Experts of a small language model.
Size: 15 layers, width 256, vocabulary 2048, 50.9M parameters.
Experts: 128 experts in each of 15 layers, 32 GeGLU neurons an expert, 8 picks a token, a softmax router, a shared expert of 64 neurons.
Training: a variant of Muon for the experts, 544M tokens, 8304 steps.
Below are experts of layer 11 (counted from 0) of a mixture-of-experts language model. Rows are named router (the router's row for the expert), gate (a neuron's input weights, with its number), up (a neuron's input weights, with its number) and show model dimensions 0-255. Each number is 200 + 20 x the weight over its row's rms, rounded and kept within 0 to 999.
After each expert's rows: "comes after" lists some tokens at least twice as common just before its tokens as in all text. This comes from a sample of Wikipedia text that the model never trained on. Tokens count by the router's weight.

# expert 24
router,220,224,177,222,199,211,177,188,228,230,227,215,205,197,215,217,172,184,197,219,215,214,180,208,194,213,155,218,194,171,228,185,189,182,202,180,196,165,196,207,219,181,206,173,193,189,205,176,190,235,155,196,196,196,208,176,218,168,235,186,187,191,228,209,217,192,186,185,220,208,211,210,155,195,157,188,195,185,195,179,181,180,197,195,185,172,209,217,180,210,183,202,187,205,154,184,219,205,191,217,192,225,210,210,207,200,204,209,177,201,189,178,226,187,156,220,214,222,245,176,194,225,227,216,204,202,236,217,229,197,217,197,171,199,228,215,246,186,188,198,165,248,165,214,194,173,235,212,205,202,225,170,213,186,198,207,193,185,199,197,197,190,198,184,200,226,201,232,221,189,186,194,225,186,164,175,177,204,213,197,203,231,217,188,226,170,237,219,194,164,202,153,223,209,221,219,225,186,223,176,201,190,226,193,213,215,197,216,172,188,209,207,186,201,173,177,183,240,208,170,193,193,198,223,205,219,211,202,205,193,189,190,202,220,221,197,199,203,170,216,192,227,214,121,161,188,205,210,197,188,218,202,208,203,202,178
gate0,211,204,166,180,199,193,188,203,203,215,208,200,171,196,258,247,206,220,200,208,212,230,205,187,179,202,195,205,201,188,227,177,164,213,189,237,186,179,173,174,206,159,200,208,197,184,222,221,232,169,203,198,201,194,182,189,223,180,222,182,187,214,204,227,216,224,185,175,173,189,212,188,180,176,196,204,209,182,171,218,201,179,212,163,164,189,185,205,194,247,190,177,185,184,179,196,205,203,166,213,224,218,205,194,191,181,217,201,198,192,178,167,213,177,182,235,217,198,202,184,201,233,193,192,184,231,187,217,205,168,219,205,209,226,215,217,193,166,231,195,193,200,218,166,187,226,208,176,234,234,234,173,216,228,180,223,193,210,187,236,219,193,204,190,224,224,233,207,205,184,233,220,173,222,204,205,213,182,213,199,197,180,185,228,175,178,213,194,216,206,193,185,230,206,192,181,166,189,181,202,206,186,198,240,180,204,198,181,213,172,216,201,218,201,211,184,228,218,199,195,226,214,213,181,232,193,214,226,226,188,179,171,181,210,180,205,219,192,177,204,149,170,201,182,169,198,222,185,203,181,219,226,212,232,239,250
up0,173,223,170,150,193,210,200,183,231,205,216,213,182,184,242,211,203,210,191,205,174,200,196,197,204,192,188,193,200,203,253,207,195,179,181,227,159,181,215,149,220,182,201,213,219,158,216,212,217,202,212,232,212,179,186,199,197,188,251,211,190,212,184,254,221,230,179,172,201,202,197,179,198,193,180,190,214,173,194,180,223,197,221,206,190,220,197,218,187,223,193,190,215,186,199,188,206,207,203,221,195,194,216,208,193,179,195,187,168,199,234,180,202,196,184,214,208,216,210,212,238,226,187,168,217,206,186,190,249,199,175,204,200,216,169,220,219,231,200,180,203,175,178,180,159,163,232,189,206,216,220,190,205,258,208,212,210,197,186,244,200,178,170,189,223,210,226,200,193,196,199,231,178,190,210,222,185,212,190,243,204,163,205,189,156,191,193,198,221,205,201,186,183,211,199,224,205,199,174,201,189,176,199,203,216,210,163,225,196,174,202,208,175,185,197,174,198,221,203,190,178,187,245,166,164,201,201,175,218,200,226,219,184,200,195,196,255,165,185,194,207,169,224,183,201,181,179,182,185,202,196,214,191,192,199,185
comes after: " ", "'", "as", "en", " re", " con"

# expert 40
router,180,198,211,206,164,199,230,233,194,186,164,201,210,179,199,219,226,221,161,186,215,210,152,221,178,184,210,203,226,197,217,197,192,199,194,191,223,190,189,198,166,209,235,176,239,208,173,184,200,207,165,197,216,197,205,208,208,188,202,213,193,143,182,208,210,199,179,181,221,181,211,201,189,177,211,203,200,236,206,190,185,226,197,207,185,235,210,221,207,197,197,223,190,205,160,186,228,195,163,179,191,211,201,223,225,200,229,182,177,203,219,188,186,206,191,203,206,250,223,179,222,194,195,201,214,193,211,191,200,208,214,220,207,203,170,179,230,186,216,175,187,228,185,201,226,183,170,191,196,160,225,183,184,211,179,227,155,196,196,201,230,192,188,209,143,225,189,230,233,195,192,219,197,209,217,200,220,216,184,181,220,179,203,167,187,227,204,199,190,181,211,234,200,192,182,196,209,208,184,205,202,212,175,225,183,229,211,244,152,172,214,265,212,219,239,206,205,190,169,216,187,220,209,216,198,155,215,217,204,211,176,219,165,218,203,212,225,238,212,202,208,192,218,183,185,207,195,184,219,200,185,216,170,208,218,182
gate0,192,192,215,178,183,255,194,184,186,214,200,187,218,185,171,199,176,188,211,222,162,194,188,206,198,218,203,209,253,204,178,192,210,188,207,192,238,206,257,215,194,202,178,166,164,225,191,150,202,202,157,188,184,202,189,221,191,201,160,202,221,246,211,204,183,187,204,208,176,196,204,205,185,225,200,174,193,212,175,216,208,198,207,160,196,247,211,234,207,173,197,191,192,171,226,172,165,220,220,195,217,205,208,198,237,213,205,252,209,183,178,201,166,187,220,220,183,214,219,188,223,217,204,194,185,220,168,230,191,186,189,205,201,174,199,204,226,208,209,203,223,204,216,203,201,163,173,181,189,188,190,186,206,227,222,237,186,219,209,171,168,200,238,166,222,195,206,207,205,180,191,229,207,207,223,225,209,201,188,198,188,171,231,196,183,189,200,199,171,197,195,217,225,159,207,208,239,192,227,203,218,188,202,183,202,212,182,216,215,236,183,215,164,180,197,222,208,176,231,233,233,175,165,180,175,186,187,194,180,187,217,201,182,228,206,221,202,180,193,216,234,198,194,186,185,194,219,200,181,193,217,194,185,210,187,204
up0,199,179,176,213,239,190,216,214,217,193,181,210,205,197,200,203,173,206,211,198,211,198,249,179,194,183,180,221,155,199,217,213,204,216,168,188,164,231,208,199,178,186,189,230,186,187,236,228,204,206,215,202,182,190,219,139,194,180,224,203,216,178,181,210,226,220,218,210,216,182,205,185,212,203,190,204,210,251,231,205,190,184,222,241,211,162,231,194,206,222,219,237,200,210,192,211,222,177,176,206,201,183,210,188,153,211,195,169,182,226,215,208,200,171,203,191,225,199,209,214,187,210,208,198,207,209,183,162,196,222,217,202,207,218,151,191,181,209,210,169,175,204,210,210,172,209,244,233,193,208,181,173,188,192,177,199,205,196,203,213,207,163,194,204,163,188,238,208,205,201,182,229,179,218,171,190,194,219,175,174,217,219,195,198,194,211,204,199,221,199,208,179,177,213,193,180,183,207,188,169,174,205,195,229,181,199,225,206,203,155,208,203,187,231,206,205,221,249,192,186,178,221,211,211,202,209,199,228,237,218,236,218,225,180,203,152,153,176,205,181,174,183,195,198,213,210,161,193,215,180,180,203,211,223,214,191
comes after: " |", ",", "-", ":", " of", "|"

# expert 127
router,184,196,189,190,239,226,209,174,177,198,210,197,217,182,186,246,199,179,171,203,180,189,179,227,205,176,207,196,201,206,205,218,181,190,180,174,223,196,223,161,226,196,234,228,184,196,184,216,160,217,188,186,220,206,216,199,191,174,223,236,159,162,244,231,195,186,203,225,218,200,186,203,198,206,231,229,197,211,231,193,204,192,185,190,216,209,166,202,220,220,148,241,204,171,216,221,229,191,178,239,206,227,199,179,191,191,188,156,198,213,224,202,184,198,172,224,215,232,160,204,178,204,222,220,193,221,208,197,252,201,232,208,196,204,207,209,203,208,208,199,232,235,217,213,227,224,178,191,186,252,200,218,209,229,204,198,190,180,192,205,219,193,163,199,192,187,186,210,198,242,194,191,187,197,223,225,195,229,179,198,215,191,156,184,181,183,197,210,189,179,184,211,220,177,233,181,226,178,167,205,204,188,195,195,211,229,175,199,225,179,221,199,202,222,183,181,210,202,209,204,215,210,181,171,225,162,178,232,225,183,200,210,215,196,209,181,224,224,188,207,187,198,215,185,207,168,233,192,175,181,189,213,197,213,190,197
gate0,165,202,160,204,227,196,172,182,219,197,214,213,207,203,202,198,203,216,172,184,198,204,170,188,218,226,166,204,224,217,211,216,214,186,168,204,189,223,207,189,211,241,191,179,187,190,188,165,178,221,210,195,176,223,226,215,196,189,180,218,207,196,202,222,220,244,197,158,194,193,203,181,223,188,222,186,211,226,185,219,234,217,189,249,236,223,187,166,168,213,227,187,223,185,185,226,167,223,190,198,221,200,211,215,187,247,171,185,231,195,201,223,178,185,200,158,149,180,221,201,216,216,190,196,151,209,192,200,246,184,219,190,213,161,194,204,193,200,204,182,196,187,226,213,190,203,181,196,215,190,207,167,231,234,197,181,211,230,202,191,209,198,185,221,196,199,212,210,200,216,206,214,173,201,206,172,230,215,202,183,229,196,201,205,189,189,191,225,212,226,158,175,213,196,184,164,199,211,227,231,182,173,157,200,197,201,185,195,172,206,196,222,207,201,181,187,180,198,208,194,225,216,200,182,208,194,213,202,206,180,242,203,192,205,238,218,205,222,223,231,169,209,238,211,182,208,141,220,221,210,198,187,223,190,206,214
up0,172,202,214,212,210,246,160,191,193,180,154,233,213,184,229,232,213,220,203,199,194,172,198,190,231,173,181,218,202,181,184,174,185,213,166,204,213,201,234,179,204,225,192,188,188,202,196,176,156,224,186,194,217,204,222,210,203,219,195,185,191,203,188,220,226,205,190,193,203,186,219,183,187,183,213,207,185,207,199,219,209,211,194,214,187,175,211,212,188,237,240,202,217,177,168,215,203,222,215,210,211,217,208,205,217,236,169,200,234,167,199,243,194,176,213,161,199,186,224,228,238,202,170,230,191,202,161,233,204,176,208,188,217,189,222,201,212,217,205,214,220,191,205,202,176,192,178,205,220,196,217,178,243,220,204,202,202,200,192,209,218,194,191,256,209,201,209,199,207,220,187,248,199,230,199,179,199,235,214,180,237,183,214,173,209,197,181,200,196,192,191,180,258,210,199,173,216,212,207,214,179,173,188,201,249,177,178,227,212,219,211,215,184,202,194,206,188,170,182,219,224,200,209,186,198,212,195,221,197,199,192,191,157,214,222,249,187,196,182,202,180,188,211,198,179,220,139,218,202,197,205,186,188,203,174,238
comes after: " ", "st", "p", " though", " in", "red"

# expert 119
router,214,218,249,186,204,202,214,176,193,188,215,208,236,205,199,214,189,207,224,179,197,202,195,220,192,167,186,184,153,215,177,189,212,235,194,223,201,154,207,167,189,202,190,208,215,210,187,182,201,196,200,235,208,219,180,185,192,217,158,210,219,194,214,212,175,190,241,170,215,246,214,239,219,218,195,195,219,195,183,229,233,204,229,201,205,169,213,198,200,173,204,213,209,181,204,234,182,197,185,184,216,217,204,179,207,199,202,172,177,240,184,205,191,160,182,209,199,220,204,196,202,229,212,166,186,190,177,185,207,197,191,187,188,213,211,181,172,230,220,218,201,194,219,216,196,214,217,220,212,149,196,185,157,216,212,174,182,178,192,196,174,219,194,173,209,195,207,212,227,199,211,171,199,225,220,166,161,194,186,199,205,223,179,202,195,174,218,177,170,185,205,207,180,200,220,205,175,190,263,190,177,213,203,210,199,207,201,165,191,218,190,189,147,155,183,202,200,194,228,177,197,210,221,194,199,197,216,233,166,243,212,215,209,215,203,187,174,212,230,170,193,175,207,228,220,200,207,169,201,190,208,157,189,171,189,210
gate0,170,237,208,190,178,180,226,170,236,171,171,218,197,201,199,205,214,171,203,198,226,177,230,180,215,198,201,197,231,213,199,190,168,159,232,235,221,194,176,217,198,194,216,198,194,218,207,202,231,153,188,217,161,178,242,198,198,195,172,207,190,174,225,200,204,213,217,177,201,223,183,214,181,191,192,218,207,229,203,222,213,176,224,187,208,188,178,226,183,208,224,214,218,209,218,206,203,219,185,214,199,229,208,187,202,162,219,210,186,199,155,206,190,185,165,188,220,201,219,219,209,221,183,151,173,214,222,180,206,178,190,205,231,183,187,211,205,220,188,199,157,195,211,185,164,162,217,231,183,209,227,226,221,216,166,174,200,179,198,229,171,197,216,226,203,205,180,192,166,220,177,215,166,191,207,219,198,206,221,216,228,200,205,216,204,189,191,187,192,192,213,195,199,198,175,198,204,212,188,175,163,170,165,193,184,178,186,194,214,195,220,189,236,201,224,209,213,218,206,177,191,180,195,189,227,185,223,162,214,219,181,134,210,218,184,206,183,194,178,185,208,173,229,213,195,217,188,193,189,209,192,185,198,227,245,172
up0,192,202,216,218,211,181,208,180,247,180,173,211,194,188,200,224,195,181,227,210,217,210,228,163,211,171,200,214,223,218,238,206,175,191,218,229,211,166,191,227,187,220,225,201,198,210,202,197,214,224,197,215,151,199,199,215,199,193,182,214,202,210,194,232,221,205,217,192,218,201,191,193,183,185,194,209,201,238,189,208,197,158,211,159,220,167,208,234,185,192,187,210,215,214,246,234,180,201,205,224,219,230,197,208,222,159,206,188,187,215,179,205,228,194,167,189,204,202,204,208,208,209,182,154,203,203,210,189,187,218,178,196,240,205,167,191,177,198,180,202,174,225,218,203,184,174,212,197,176,221,209,230,186,214,181,155,210,174,186,205,161,210,211,190,171,226,185,200,172,212,215,198,181,210,217,211,200,217,226,208,233,204,205,197,232,197,209,203,178,178,206,178,193,199,191,204,201,189,206,168,169,211,149,184,196,174,207,185,204,204,225,204,196,213,224,213,183,192,223,191,222,187,193,204,197,169,226,169,236,182,147,139,230,217,188,210,153,221,200,169,185,169,220,221,214,216,188,193,213,177,188,189,205,225,226,192
comes after: " a", "-", " the", " of", "al", "ing"

# expert 10
router,185,204,218,189,225,213,236,205,189,211,187,217,221,208,212,203,170,204,221,179,174,196,193,182,209,180,201,186,186,178,201,182,204,183,198,226,197,208,207,200,222,219,191,187,190,204,156,210,218,216,213,195,208,190,198,188,179,184,188,205,206,194,176,217,193,189,209,190,210,279,200,206,206,231,193,207,235,197,178,191,226,192,219,187,178,216,216,228,183,166,205,224,222,198,190,208,189,185,190,195,238,178,209,163,224,189,222,214,204,204,231,171,207,219,168,247,217,190,200,178,182,199,255,192,215,190,204,210,169,220,198,184,201,225,183,201,219,211,192,190,242,178,211,190,196,210,201,201,229,202,215,202,137,227,197,212,188,177,211,189,185,203,162,210,209,184,211,187,192,210,179,185,195,220,226,175,209,191,200,225,198,189,193,205,180,244,223,216,172,184,204,251,219,242,224,175,193,182,180,166,177,222,218,186,216,166,202,195,198,209,185,181,159,190,168,174,192,195,190,206,225,230,205,185,253,186,212,208,182,189,173,202,224,198,228,161,195,211,174,223,186,217,233,243,216,226,173,189,211,201,220,195,201,167,184,197
gate0,182,207,182,234,218,207,190,220,229,190,215,165,161,199,206,185,215,209,206,209,194,225,202,226,200,202,210,186,221,212,206,198,221,212,207,213,236,201,218,197,175,198,194,195,211,175,214,210,218,211,171,208,191,214,197,231,199,204,225,160,212,204,222,217,190,200,192,206,205,182,226,230,190,199,195,144,206,203,198,231,172,182,214,190,200,195,203,187,179,166,209,218,210,176,244,181,151,203,189,207,185,169,216,250,230,196,228,208,161,190,224,190,209,207,172,225,193,222,214,196,201,208,204,158,215,210,216,183,169,180,212,190,229,200,185,209,202,166,188,188,235,204,205,234,175,199,143,216,207,209,182,203,214,209,206,182,200,195,196,222,171,194,205,196,209,155,178,184,221,173,218,232,204,149,184,217,165,194,242,169,215,181,213,192,179,193,242,187,193,177,184,201,234,193,184,187,207,196,210,215,204,196,221,230,202,206,217,247,190,174,161,231,177,183,226,195,198,243,187,176,204,218,185,207,177,177,191,205,185,180,218,229,227,201,186,162,211,208,197,202,181,197,205,202,192,170,197,207,199,162,159,197,180,210,202,199
up0,236,202,209,221,217,219,217,216,168,219,203,196,191,204,198,206,216,226,143,162,186,181,210,218,185,216,219,209,193,209,230,192,216,215,188,202,188,199,202,172,189,198,181,197,198,205,227,218,186,209,178,178,181,195,232,226,208,218,211,196,199,194,216,199,211,214,182,215,205,203,195,191,241,224,185,208,182,196,253,246,218,170,225,197,230,184,185,237,224,171,191,220,205,196,236,156,205,196,221,165,198,192,191,207,217,213,191,166,163,189,199,193,199,209,205,204,189,203,243,182,188,206,187,180,214,232,184,184,208,207,202,185,208,169,168,212,182,210,209,185,201,223,200,221,179,185,219,194,150,244,176,206,173,208,180,216,194,176,187,191,199,194,186,243,221,187,153,194,195,177,201,204,190,151,162,211,197,189,184,208,230,171,226,142,189,249,219,207,177,215,207,197,224,201,170,208,206,212,201,200,222,194,194,190,189,178,205,189,182,191,200,206,192,206,207,188,227,212,212,155,206,192,200,196,209,226,237,181,187,226,192,198,179,210,180,160,168,201,239,189,168,214,236,208,204,205,222,185,191,189,225,201,218,210,176,188
comes after: " |", " the", " a", " and", " of", " an"

# expert 48
router,197,181,208,203,185,193,253,170,242,218,179,205,215,176,220,219,222,200,212,238,184,239,192,180,210,182,203,215,211,223,186,178,213,216,195,190,186,200,243,194,224,195,153,211,204,215,186,210,192,216,193,196,190,200,203,204,216,207,189,188,234,194,191,226,198,172,227,208,199,234,217,187,165,232,185,205,184,229,177,172,193,178,227,198,190,204,220,226,181,209,189,204,188,182,189,216,197,215,199,194,232,165,196,205,183,171,218,185,184,215,157,209,225,211,197,207,202,185,238,193,199,195,222,173,205,222,176,195,197,219,171,186,182,229,195,210,171,189,227,185,234,167,207,223,184,176,203,210,198,180,220,186,214,196,216,218,183,180,210,216,185,198,186,196,215,213,181,217,212,215,217,234,229,210,230,177,180,196,209,205,185,184,195,218,205,191,195,205,169,168,197,218,232,214,194,186,177,199,192,173,200,187,187,198,220,176,221,145,218,212,228,200,181,215,207,142,213,238,178,181,199,224,251,153,211,189,222,179,215,196,179,233,218,230,210,196,188,215,205,254,186,204,250,235,233,211,216,196,202,204,206,195,184,207,197,208
gate0,232,193,226,173,226,234,231,213,180,178,215,187,185,187,184,182,212,206,214,215,224,223,223,204,173,225,211,191,199,204,185,218,206,187,191,201,227,211,226,165,203,219,161,178,195,212,194,214,226,209,222,196,213,235,176,205,208,216,235,132,203,174,206,194,200,178,170,180,196,191,226,178,195,234,204,180,225,207,218,177,232,196,183,191,195,207,183,147,191,180,200,216,189,187,169,189,218,199,208,220,184,227,214,188,174,181,169,207,235,224,226,194,215,190,182,226,199,216,207,193,188,170,204,187,233,207,203,180,193,189,219,180,156,186,187,163,193,228,181,221,231,197,203,229,216,219,199,205,194,210,220,215,184,145,196,200,240,205,175,211,176,171,186,183,182,197,209,185,209,191,185,227,211,224,217,211,208,206,207,200,199,165,183,209,185,213,217,225,218,171,200,176,177,186,204,190,154,201,209,189,175,183,242,205,220,200,174,192,188,231,204,192,249,191,172,182,189,200,205,221,221,261,183,220,202,211,199,189,233,183,204,231,188,214,176,195,198,193,169,209,186,171,199,190,201,163,212,216,192,198,220,186,212,198,205,192
up0,206,216,217,194,217,207,217,158,152,192,197,220,223,191,177,212,219,181,224,221,189,189,207,173,181,192,180,226,251,197,218,239,208,197,208,200,205,204,215,195,210,130,201,178,204,168,245,237,212,184,219,170,208,189,205,225,190,228,179,190,207,190,243,195,221,193,158,183,187,221,238,186,197,217,213,206,208,229,177,196,228,223,192,204,194,204,181,155,186,193,149,228,175,217,199,178,231,203,208,187,201,202,207,208,187,187,210,186,213,180,198,214,186,218,191,202,210,188,231,236,238,183,208,190,187,196,224,181,216,217,219,201,187,191,172,227,194,219,162,206,182,156,190,234,177,195,199,193,194,223,212,219,253,202,226,230,225,210,188,197,200,210,163,213,211,195,196,200,236,183,191,198,218,194,192,189,209,209,191,199,248,217,226,204,224,223,185,249,204,166,198,206,196,193,199,203,223,196,202,177,232,207,185,175,198,159,187,182,218,214,221,215,217,201,228,197,173,199,235,206,189,205,203,217,201,171,175,199,203,202,180,197,193,211,206,179,211,217,204,196,220,214,218,195,231,199,193,238,208,187,189,193,202,208,189,165
comes after: " the", " a", " and", " was", " as", " his"

# expert 80
router,188,158,210,201,210,229,174,186,212,172,225,223,197,229,198,154,200,202,178,206,191,184,181,162,217,201,196,204,161,190,213,217,203,222,199,196,196,258,216,202,192,219,205,202,179,176,207,213,208,184,182,184,222,212,205,229,202,202,175,177,222,182,223,213,232,204,197,180,224,209,163,208,149,209,188,238,190,193,196,221,187,228,193,222,180,153,197,192,196,203,182,201,187,208,244,233,180,218,189,144,209,233,238,209,190,233,157,199,215,207,199,191,186,182,204,203,205,196,249,176,184,187,192,174,183,171,171,233,185,186,197,183,216,243,182,208,208,182,239,185,204,251,192,200,196,194,209,201,215,214,197,209,198,209,220,205,176,163,188,221,188,198,159,190,216,183,145,220,208,198,194,203,214,219,206,236,205,217,215,194,182,171,221,162,208,188,213,203,182,217,203,198,181,208,205,217,190,200,181,182,188,203,217,180,190,166,232,215,164,191,235,194,209,213,212,179,184,188,207,193,226,231,206,174,210,178,211,225,213,194,174,205,217,205,173,190,201,199,201,174,230,191,215,167,200,191,199,201,192,201,229,189,185,223,199,191
gate0,179,185,197,205,251,194,211,197,195,219,215,220,210,180,192,183,161,195,172,162,196,168,158,212,210,201,216,163,214,206,205,237,205,201,200,202,211,190,174,174,219,197,224,170,222,196,192,186,203,179,221,190,198,233,231,209,219,184,203,235,234,159,199,200,182,234,215,199,224,153,189,203,175,198,201,181,225,218,184,194,176,172,172,214,214,186,192,239,205,167,227,196,186,199,203,168,194,191,204,197,192,212,174,207,186,217,190,187,190,221,216,167,220,213,206,205,219,202,165,187,205,187,241,223,215,213,171,218,191,204,177,180,186,206,245,208,238,183,195,183,206,210,208,186,225,197,199,162,225,187,208,156,209,188,174,183,174,176,179,203,182,223,234,224,212,244,206,215,240,176,188,225,202,191,179,194,184,183,240,186,192,198,195,191,219,186,236,204,201,203,200,204,209,178,173,199,165,206,203,162,217,198,188,217,224,215,185,192,169,193,164,249,224,153,210,180,201,195,179,202,213,210,200,196,179,195,171,205,202,173,200,203,209,221,220,163,214,197,203,205,212,212,194,203,182,179,250,206,199,223,170,199,190,202,187,206
up0,233,194,201,206,134,221,196,176,194,226,207,158,196,224,196,219,221,166,225,220,198,218,248,209,179,195,187,236,195,198,192,188,198,183,177,207,224,216,221,245,202,243,170,239,170,204,217,217,214,229,186,207,194,181,181,174,174,191,192,171,187,229,194,214,193,164,168,181,194,226,216,198,216,190,219,216,199,190,196,216,235,244,200,176,187,210,197,167,215,214,216,213,209,195,199,196,225,220,197,207,212,208,220,180,198,173,208,214,212,206,202,196,192,198,213,208,173,206,252,221,168,180,166,203,198,199,219,176,206,202,215,207,208,194,188,197,164,206,186,214,234,192,170,190,179,178,218,228,188,207,182,221,205,218,235,238,229,225,217,202,218,175,209,187,200,177,223,175,180,217,213,180,216,207,213,210,241,229,179,212,192,216,181,211,180,217,170,204,214,180,220,178,237,219,215,206,224,193,190,190,192,217,211,191,210,196,231,195,206,221,209,152,186,238,205,223,199,217,197,206,197,206,161,207,220,191,217,204,192,218,203,185,166,191,176,228,210,193,198,172,180,193,197,201,235,170,162,186,223,191,230,211,198,185,226,181
comes after: "\n", ".", "==", " continu", "See", " work"

# expert 91
router,205,169,233,199,196,213,184,208,237,175,223,198,193,203,178,191,176,213,128,194,185,206,205,207,201,185,177,225,226,190,233,186,188,234,231,183,183,187,160,177,219,211,193,173,245,195,201,182,210,193,221,198,211,193,201,213,215,182,211,215,209,171,175,241,236,227,241,230,213,224,189,218,230,222,182,179,243,224,173,191,183,217,204,212,212,186,200,217,254,190,200,192,177,182,224,226,173,228,177,182,205,182,217,189,200,161,192,225,224,204,184,181,190,189,175,215,183,206,207,179,205,218,220,233,181,193,195,204,197,202,177,206,184,191,241,232,217,178,194,183,245,189,211,209,202,179,208,190,196,175,246,182,196,188,200,217,175,185,206,205,218,177,217,187,191,204,217,206,240,172,192,200,203,213,220,222,246,222,180,236,202,206,183,194,185,218,185,199,185,202,208,184,231,205,204,226,209,216,211,202,221,184,180,224,201,211,198,213,186,211,227,209,215,201,197,176,206,206,198,190,222,203,233,227,180,192,209,211,221,197,158,207,190,225,181,189,202,175,189,207,204,152,225,155,168,194,184,174,222,192,197,196,202,186,201,183
gate0,242,179,210,193,228,173,217,164,165,221,206,209,187,175,197,227,179,204,205,233,208,208,233,183,206,170,189,227,216,155,209,216,185,226,229,204,185,174,238,216,193,184,171,195,210,229,226,219,212,166,203,213,206,190,236,196,179,223,206,238,211,185,176,208,198,204,218,198,235,197,228,186,200,248,223,190,194,172,207,198,224,198,232,196,211,185,195,187,179,191,224,250,212,181,162,196,218,195,170,224,213,249,201,179,175,181,249,233,219,187,210,212,190,184,174,184,221,213,165,153,180,198,203,183,229,194,200,194,206,201,209,187,227,209,178,201,169,201,193,202,202,181,187,225,177,167,197,226,176,211,220,220,207,227,198,155,215,215,224,208,251,183,201,193,208,185,184,171,170,210,202,203,162,206,215,180,236,202,204,207,214,209,219,221,205,211,219,182,195,221,181,206,216,191,216,193,223,202,164,207,208,203,207,202,195,179,183,168,223,207,221,178,196,193,214,184,199,190,229,210,203,168,195,224,220,172,195,211,212,195,206,207,172,193,199,177,196,210,163,195,171,199,180,183,207,191,222,185,204,178,190,176,229,184,209,195
up0,203,187,194,177,214,205,187,225,199,220,185,206,147,191,216,211,187,237,213,233,187,180,185,218,220,204,194,199,198,213,187,202,208,177,179,208,200,189,204,179,186,257,216,222,176,153,206,186,213,205,189,170,194,217,204,192,210,208,177,180,207,189,206,158,200,210,224,226,199,202,193,198,205,241,213,195,186,173,210,206,181,219,181,231,207,185,224,204,192,191,212,179,190,191,229,206,191,225,197,208,220,186,179,198,218,202,207,180,204,219,200,197,179,185,230,194,205,183,239,218,195,203,190,194,213,220,198,220,191,178,182,238,218,192,196,231,220,177,175,243,175,203,189,228,183,213,175,178,196,217,193,174,228,156,175,214,181,186,199,206,171,208,219,173,151,198,181,211,227,205,183,204,214,218,206,196,195,210,197,167,173,247,231,195,193,220,176,199,215,237,171,207,198,208,187,221,206,217,207,216,170,172,195,191,190,207,171,204,185,218,178,217,179,216,222,205,214,179,204,204,255,146,196,181,206,173,200,201,230,199,204,221,215,218,191,245,226,175,193,216,236,163,173,188,233,211,173,166,179,159,192,210,222,190,226,227
comes after: " |", ",", ".", " the", "-", "house"

# expert 9
router,186,198,186,208,209,182,216,190,175,200,210,189,186,209,204,202,201,192,203,205,229,188,236,190,178,214,219,227,168,228,236,211,257,217,181,176,186,205,247,212,196,160,215,158,203,242,203,186,165,208,200,177,206,185,140,217,209,184,220,215,222,207,202,194,212,172,187,199,210,227,181,203,181,180,187,238,244,218,194,248,191,187,209,175,212,194,196,174,192,179,188,215,199,211,226,211,157,168,168,205,201,232,208,262,202,203,200,215,162,200,185,195,181,180,207,217,192,186,220,197,216,213,201,189,232,221,194,222,177,185,207,203,185,215,169,211,199,216,202,224,207,202,216,203,215,198,202,202,195,201,193,234,199,208,181,188,180,226,169,203,187,186,211,223,159,215,205,182,235,204,208,156,201,190,206,212,235,191,206,183,219,173,189,221,206,235,213,193,193,193,198,191,236,230,210,214,227,218,213,185,201,223,203,162,205,189,209,208,207,236,176,184,205,157,182,193,190,211,195,195,161,211,189,209,196,213,202,184,208,174,197,166,187,238,199,214,229,227,228,161,225,206,207,212,208,199,204,200,187,202,243,190,223,189,201,173
gate0,189,206,173,228,207,203,201,210,229,202,218,213,201,231,224,184,223,190,176,189,194,193,170,202,199,206,188,173,195,196,191,188,199,220,165,232,271,199,156,195,188,206,209,192,170,222,232,194,194,214,209,193,191,212,199,195,220,216,218,188,212,171,227,230,184,175,186,184,233,192,189,226,198,213,204,183,172,248,207,198,167,185,218,206,201,200,204,239,204,205,242,197,211,193,218,165,202,208,208,224,204,206,183,179,188,212,167,222,219,210,198,194,197,226,247,195,222,193,187,211,188,204,189,195,203,224,158,177,207,200,250,232,210,225,207,207,190,202,217,196,204,198,196,176,241,182,214,195,184,194,219,241,201,202,203,208,218,192,236,194,175,186,196,175,179,225,214,216,241,176,223,201,243,178,198,217,197,197,201,177,232,214,193,227,205,191,225,202,180,201,193,180,214,210,195,195,196,175,226,202,214,206,215,173,203,206,183,215,228,201,189,207,196,187,190,221,228,202,203,214,174,211,195,186,174,215,270,166,183,206,218,175,198,224,173,197,216,165,151,206,209,184,191,211,228,189,177,231,219,218,212,191,183,259,193,185
up0,193,189,182,209,194,208,189,196,235,211,185,221,235,229,250,209,228,189,163,193,210,247,202,190,177,196,238,214,182,209,198,181,213,238,202,210,220,236,193,187,186,168,214,239,196,194,173,210,206,238,199,193,206,197,159,172,211,209,216,216,183,187,179,217,196,190,206,168,210,186,238,219,192,206,178,205,199,220,201,196,183,169,175,179,185,183,157,187,221,203,217,203,195,200,200,185,196,191,233,203,195,181,241,173,197,179,208,194,193,204,191,243,227,194,210,215,242,192,206,182,191,215,177,191,185,189,205,136,168,200,212,206,220,211,210,244,161,199,220,175,226,191,192,193,219,242,192,221,188,200,198,194,173,145,202,188,209,227,211,212,196,190,198,236,183,206,175,194,210,208,223,203,216,223,164,219,183,204,213,185,231,180,178,210,172,193,172,210,214,192,210,222,207,201,205,194,211,217,222,178,231,165,222,162,201,236,207,194,235,209,186,178,203,184,208,208,206,189,191,195,160,177,204,221,204,231,210,197,194,205,204,177,196,219,203,206,214,203,186,253,199,183,215,209,207,226,208,189,191,162,181,198,225,173,213,221
comes after: "\n", " |", ".", ")", "==", "==="